config.yaml
num_hidden_layers: 19
hidden_size: 224
n_experts: 64
experts_per_token: 4
d_expert: 64
d_shared_expert: 0
hidden_act: "swiglu"
moe_layers: [0, 1, 2, 3, 4, 5, 6, 7, 8, 9, 10, 11, 12, 13, 14, 15, 16, 17, 18]
router_score: "softmax"
normalize_top_k: false
routed_scale: 5.72
balance_loss: 0.0119
balance_bias: false
router_z_loss: 0.0001
n_groups: 4
groups_per_token: 3
init_std_router: 0.0189
lr_router: 0.000275
vocab_size: 10937
norm: "rmsnorm"
norm_eps: 1e-05
tie_word_embeddings: "early"
optimizer: "laprop"
learning_rate: 0.00156
beta1: 0.95
beta2: 0.98
max_grad_norm: 1.0
batch_tokens: [32768, 65536, 98304]
max_seq_len: 512
train_tokens: 509900000
max_steps: 8303
dataset: "wikipedia_en"
Below are experts of layer 15 (counted from 0) of a mixture-of-experts language model. Rows are named router (the router's row for the expert), gate (a neuron's input weights, with its number), up (a neuron's input weights, with its number) and show model dimensions 0-223. Each number is 500 + 40 x the weight over its row's rms, rounded and kept within 0 to 999. Numbers have three digits each.
Before each expert's rows: a language model's description of what the expert responds to; "comes after" lists some tokens at least twice as common just before its tokens as in all text. This comes from a sample of Wikipedia text that the model never trained on. Tokens count by the router's weight.

# expert 9
Description: Digits and hyphens in election and politician pages, like years in congress terms, plus infobox headers such as Personal details, two-year.
comes after: "2", "-", " a", "3", " under", " an"
router:525474526454448484457543529519491501469475510506581468519510486498476492495443557492529438507497570424548573448509451479505475541541518463415547431487509431478573446475509554486431517506486483518503535518534505488470534483429565573514535560549552530486447559584496490454449441540531474450560500478473485522503565468476468503508479524547458497498473473517549463555509482598503549520440558494496535437535502523495541464537394453414468427515503494477558457490498527569505463506584498510465556489446466499509554554515548478543535453546514474531489506523486508459506487532471527504552572434533431529583561503547549502454550486540600509517481522462530478485486493527549483491440
gate1:563504579462471435480559523518434542459546533436452445495455518523452523438418541502566509453461530488515501475498500537557470522559523560475448363500498519540476545525489461489428519470537516443494469520539452547451538530482518516488460498568522539458486442536552497444485488526499490459532496531427513516474569506492466513540441518481499443434451533458577482532560503523493560516447552458466483444568535484445473470557503436469449504497457472538569471525518460524500490493583491537499521509495544450553454508486528519510445539542526550483534524526479521496503488541482500508559483602454444531528547489487608508528560408532560546497557533512497508453528492457506520517462
up1:513530510563544526492497540501547441486485475543510453519462494545563478507481508468484537560543519489488441472509511471538531434488509538481558546456508467456530514575460503552432490566529498496450486414522494440442492516473450527482480443487492475471435520520502516464437538521492485477493527528509559525489489503607490515537501548562476453506460557541552544587508465513549455510569538519552454480561490540479477508447525559600508517533547451462442476438565430422519489509498568559441506555490469468519526542518496449500526466607491503560498496565439499479523456556488495426434497448578505503523529476527520465523507481417499489494499400432528446575459496536482450479496
gate2:468536535515419558518600495485495471526493506517500485479524488437465476474438492546477456543484468443618552449515516516576540518530503508438395469463496523519461523522505471474572572490482482539458504486495502496556500532549558583569500540511491551524554518479436491503511496486503471487563498431492478495460501483550440500574516476453510454488529439496461587465461520483515494477533546518471503515497538462491450491498421516446458481551512489491546435518480443519478520521471580524438402508502467579442475527488459427434503493487532491531512473524458421493499506497477513482466505556532487448545516507548409462450489455447436404547523508505533515446572545501508407536491
up2:551512494448542550522495512417508514573441510483495473524507528484521519524568415501556551550481474559494570545524441559508495464494513599493438437580568511512536456525503425494499509457466512536524624488537578501560565557565468468510533463556491474586522452503475509449445473516548522555549514512480519468474467447505404431502519427534546482515473501522475499530508505497484469448519538444531526541514531524482488425486455484459488493480527490521486464501449478483556467499502505501506511556480494555517435459497486455501477510450528512456446423494533570514511526483460489499501521567490495509548535547512553520421546461433470484476463427483469596430445511519572543502513
gate3:456482488532449453490396462490494471528482482516418526449502534484499464496489470496555516585488590511489493474501474442526526533501463501461525546491563510404467555582512553537558475539440485505448536490486471516508478508451520512472501510492449460455416552500508388430476557498446522469391530494528455511486520504512501476499513452539494417476491481457491540534510458504472542499500488525491491548496556520526581440457484486472537512530439472521556513494495401477520517506537538576512616517451448478479482491525448475495482557534498486581525571486499499446464453504571490557451493525444491444526520508514535486451501531556501438538544533510555454574424533481552543556458
up3:500489478517393490463436430513543516523553508465508542482465464480476497433517488525540459576478656490534555488481512485495532535500442560476524543476488496479508548551546502446476433500417465511471514493492406535461503480498507478524504511548513505519442517554478474464504544501450545456482551521522519526450460521493558508484504517480486475387440509468476590521490492518514520477491519544451488454486527550513514488510536444463465503480468461539548510513471411435533479517569510551541617518516541499406458486573484546498488524531495478592535540503421444557473463534539447464432471513526526461469530448506505536485513497485528539498530509531537525424431506441551478577470

# expert 3
Description: Digits in chart and sports-stat tables and evaluative adjectives like best, highest, good, plus compound hyphens such as high-profile, best-selling.
comes after: " ", " a", " an", " high", " more", " its"
router:496461498464449444493540513491467532478459481480536473459499451445505553499499527467518478453476507459485602516464437446465502548500468437384488496500462416521462449553482587496486505556532482523513559528516496550454544508477477521556509577503540517536458516605480519514446520505551536522521504473464479455540538463492487515531519529472458480528529481526498425541484492587441533478473466561531496468545514510504527391529493447431526490561497559485505467454464433459548470483600487522486551485385515499515453469523500491547586445523524493552475530490511507489470452554444538537519578478528458579567502544523543543466496471518558522498439431448524522428516458525522520522506
gate1:582515450440430496459560473520465526500506479522452503472491525504502552529531502514552443469513514539434515504509457435524552532401480493438417437506507488585536476523477557412490445486531488537468467516487503496529537514482532489506487443557500560454476507482494498367537434496522436479453496490502500490503465528555525518521472505576504505487559536528526419496474520485436507433447437459517515526481451554517557415495495448472520488570483500535416509508517512470532535547517441420488498379418445551538429461535518440568474444506538531532461509458519527497458449504528488514533529476474475505555521464516555537461509552498476539562516450515460460533476481520460533455534
up1:533537436500439408470534466534424572511499464503466503514440502531477494531459492501544485480461481537481499532557476513492519530410463502478435478496398471472462481485509546519484463454528489575440468485462468510561524519514527483490521489479493513517455496559503493456546506432516470458447445463499475486530557571556538448535508448556476520485543526476496478527496489456465486408458484515548553553481501545537511428459580473497498471543485495496443492507481527472550543521494506454530474432478447559614416443542462479575483456509537600484458572464588524524514447471477507517476490497512455528461519407519547506476506582497485502586506490501446513455465485469434557438556
gate2:548476461527420467458511496474514540392547480515520519430457550499442474503552581496478520496468515513487515526474435486569485482574460499385600497516518521464509445554497530527468459506478504473497514471510483476506504485509439556452465454522435519457518439510516575530503507484512512504505506485450504507489480478439545508534560493506484431462507543546430561527598475495512495454528497445498575500590539466465436539540507431460554531523530492491472529529467437420484444539527491500517543447455529551565521439540588493538511417508522430548469508483525450494515526522517501586530407507525471572504572515491483521521525553552490543487478471482464506458444561490497469461535
up2:430489515496486563418505498502483536504447490401451527527443531467542504462502455486472526553481515497515485543547515491488474446532485452483460512499571483588542470480496538457460467494420519569467454529494478452528475552450532582552458522517409539501525504460581492579530535467475557475515581454525454501529526479529499517470569460582534500511537558506526468537496499494504504423506457480518497537483452545514467415551535464513481483524534465454471543519517510479425438502502530425473507477415530433501519462433418580530433435470517466486554548502529550490530488480494530566435536458491510481484475450515469437555484520533509518514466450477514546408493545428466462471461
gate3:552480484498591483513502506531450474530553402520583493452467534526499542520486489520489547385499560494465492504517494550498532484521485528492452529520459507480445511513440484503472500520534548532468573506544466522450551496483490479515532509492525448466538455502499534474383417503515466519602489523441480418497510515499452487478513498492544513459491463502513442533427451526554580479523557543465551512533561437545539448557490521487453520557451544521539519534495435422522443526547554467413491598445514514540528417503466495528462490576466509517453562496531526508477531504489491490541551507527492597492483503550507550516492436528554444458432540473459527462533517521544459445475
up3:396491526487421471435479503485556529470456588499555480532590483460512553525514430464506414556482498508519525498472558435489469482550515498503572487451599487544531476513505541473543529523444474459541458531521526469535486535531534459480533514542496551472492522481512463518534506505516507462473539465565491552509513525523588541550481473498425546604536552461514530471555509502454478529489476483610455520433511504462508478440484509521469484476512478463549484492469570568481514512416432498504505480561457520437500556529544494503574519502423439476529454531420502482486477495482529487488512457529560510537485495490473443495510587428469481571575444458514481571511455534549501515532

# expert 60
Description: Line-initial dash or pipe that opens an infobox or table row, such as - Date of birth, | Result, plus words like National, Historic.
comes after: "\n", " the", " United", " /", " on", " %"
router:537446573482555435454536556454484564497485455487512457515564509483607570489447501456476440491538532417465567487481512454530526554473455467472517423467537417524464455510499528440465480535514482518510565537529466448504539546501552567476516576462555489525477571563461465476404464509546527434524473456500519439476534424473466536497445518512462525540499451577520472498474525584477526516421512506447573443542499479534522419487510423455488482521481506490542495486508479536462462532553489517471518542468491514482469554555567462554548473500474563506523493539479502515490501506472571518486607463487450501542489515511558497540539456492565521525486481475545508480495547564503546495453
gate4:461527566471524485544536492475412514457415546535489430449461520498517536564498478453551493373511561478471525516505523435536524563454503454479521523530543522466394473455529547440505452472475523519493538572481476422518462561602444515438513505433506500477471609497492546403410470446499527509511521463515430518560489497457512542535443484552547477520500500506508481553444524492474513526532488463461470513568509455520500524496512512513463487477433576449488493508515503447536448512500438509505530484512527588520491498482560535509537542486540504549491451450556538493564434455543494552528520499564509474481444547558540555516478496555514487502523562512492538451467539483469502509522
up4:479492428517447516453527533581546529422519475511554483500482479495518547468443489513492506480527453478486538532497501518535476516563547522549452562431498467492590456514484527536521552560537502512461524447527553502471509438476451466564542470531465490451477356544553482491503484551419511509532526531523455565524485481586486525476584571493479494463521501451495521498588489523501486473484529522559565504510537507466499409471501577451500529484547432541391505484518451532524611499507522486436526540469464502489454388501449494516480512511505438525493492489439509499428531483531468503517511536484507479491498528430489530473417445493514496532442494506532513495530476570581494437472
gate5:520502521421443490427463499464500460549503511478588463486494483518572563456441484473503453519521532488520513457475437509453502493508536500551573500457446482469480499467484491424423479481498459524489506563543548526506491540551490538403481528510584465509513518541510444545531573459522518475438430490484480426504574488466546537482498471461454474494475476428532531600489483497463548487431483533473503425471565518512532529531489466506448490564520456488493468451458504461464549497562521498514549472503468528484438522476506505527512497472503517533514496409517478574541377471481519440442515447432521538492405505488472474526468536577522488572528543460508410476535550571518514552482
up5:473502513463499488520511457425530515538503550519525513552487499535581586434444552447472484510490483489496532484508462544472525523480508537520555531540458484490508512493509470494425486458469493543531497493516513494542436497585442502446497500452510464518495485521556460537532547462607496509494420571517442418453511471526509557482481466449500506579508490457486512553486544457508482518492531483451560466462470493524540518478499432584493543541516434510453464470489551493480576486505458532528533419551454529485463529509534520486506523517543509511553468432496459578569450416507495451446463495446514518477485445463453471540478526605503474610569536487499437454543586613511541522513
gate6:473467559505423509517513502506517487403498523472516474506534494448476497502455543477500451485535523494547527498542504456565522531459481484490492496399555461616508491541514491521476539500503516488511503491525480475445481557515435523527450479488513531477471526581512447485548517442457533512493491520464421455553530521481511561497510622441479398532469489500509552504502528484515493545462550538588525484544510469508476475489450552486450500513592518516519519508530434504475451541527523424493540530499389535452571555567500459508493488513526428568523464509485501502523510463428479588531478553558382455491496540447475497485470469499392563549541481408504512487516476490508542509466
up6:563445443485540431472481491530486534498497478531481548469442431523483549518517454474523545463474439460465488450451483469444496504513515427500545529639433600454462501517425571488525503479528506503549525531497522481518485454479514476499514531470483473456498461484461529478478471476510552490520555518512520475456544473507506500560505398461518537496548470520393468504490507540480525516500457485446491561445528548494514482532527455535545482578408536488490510474448599513487550494554456561482541451467549397515449450443520496477512538504504538475476520416560482443561481534562501435507452508429485532540513480558502480510493529541570499462482523594510470539508481499487458492585

# expert 56
Description: Digits inside times and numbers, and word-initial consonant clusters like pl, cl, sl, gr, as in plains, planted, plinth.
comes after: "2", "1", "4", "3", "5", "′"
router:526427516483473511522507516468516492494449485471543471511504493493570578475482461509521472469604542407475593502451507444532567476508509455425496464452506472548524481487461516484532518521490404531487554588536494439519562503465546552493535557508520462493413508550482473524462491497500518459529480504463551482454529459537493495459497545499423500512513485523486458490511509615510513470420459506451535420509478540458549447498481426445429447478523478489516522481441507531454456532608490540461563498473493451489474538493586539539522445504472507467521516562490515446432419501521583506489526445506492523538535561550535451530505551524572484548472452421542523485508538497481461520520
gate2:547483516586492518530551457495486537542555480422525503432523528457528512474554439492492391509441495498495551470504513463523548469459467529480461490559509437512513541504434576441529515484505494518502466490518520460500517479538554524431513496512450479551511480418488479469431445506453519505503519574474555443437484466495425516462478473496467480443500471506496490453558488511528490485442466457433510463452481561489582464469541412515568493440486533496407419542501495458511485494587541538465438544533583538510460492509530437549470425462502532456485534539486548416586465481560546497477523483473502541507452513524529471524541524451560507496485468576538457487524543437444479475520
up2:574507472448492469478470569489486468504476475496430493575527455474576483577468466512526538465535487544504444435529529523426490514544556585493552501464545497514507436554493435527505608585504533465484502497495474515444499525506437536522486483474506541463548492534508514568457530527513550520509473444528547571534528534485458478497452494469472490525444511513495501474509506522475446492538546495539440510518487431475429498454480558494448527502470461478587513508532465507485514451388542447501538487507437481542533553522476574441502533548446484585536502449523499583423534537488452455513497569548496497474560535520484540445514517543481482539522585424450442448473430563514522502475
gate3:486514560518489481523480512430501569524551501493487472427497512458465497533440483488468472430513528497539512465487483510507509474565495477434410537548545533521479485421468518445585522491494544530455547495509569461478519491571510487471545537559583562527510426464531589515481537475527517525532500436522505497527433499536490521511425540488485623436522538471546511515527528499534478509585497565488435491459429472487514486503509460474464458506492459429493503521528542516538488550444552469462536572464515460494484519498488459506500452442463454528497528588492445523472651528454523528494532537532400503520575506530530406519532488451564519454447472488500476464489498511477459527494
up3:527527510503486533549551462376533534565587418458480522467520526490524534518468460462461478517533509506464456531473520515486459511552504471475438551583504522478465475469511499538549469480486456518443478472478529471494493507486506506493586514480478563554540442428489521590441587465474447537488484535502495525517442521543481516438479499489498617467545511532496534466527530464518449466542434581425501531474429578488496504541542467498524498485511463406437476523564556488478534490496523478457517539487545519441492527477591540504472508478483518479527479600445457525526545482503594528489469468568496464502547529575533418547534526488472435500465516484512508493468456452429500543507
gate4:525487503372533504531499507515459496526488487409528421500518468486519436463475430488499452436538563471510594443526480509547536511495527514489536458493544563532526534514502565527532461468568509470514556540538502480461465416509521548527500518551513525475464526547460465476417478480505459513538543457567573471466494458559453416531452493499413482523455477472552507568513541524483563469412512508506440438475498495466474507480513449458459482505544508590548503500479495472455483552544552567466505530465487448526497496409590548566481462504526534608472529543473508501544495502427551530511510471524448477522468507495524527474509512471481492555468558429462577480454506503496467496469
up4:512490483433540514591443463470499537557532521491474417446493522475484435408478485473518449442509505499513571437555439547563530490439445568587516490469522562518464544526521539545554476507529456531515490509534526513560450448504539520502496529572447507419467485573413455548511502515472499521528546567517549521497519442536468465464418518518423499433508469482497525490501542540498523460430474518500485455519506566482501503494505454518423506538510491524544474539535510394487594548521571540512479518482507414611467489422536518475471497530574535548506499537463524552548477481491525532504476474536470469464495504510523533455489520522491464550545519495432556496459544468494516526461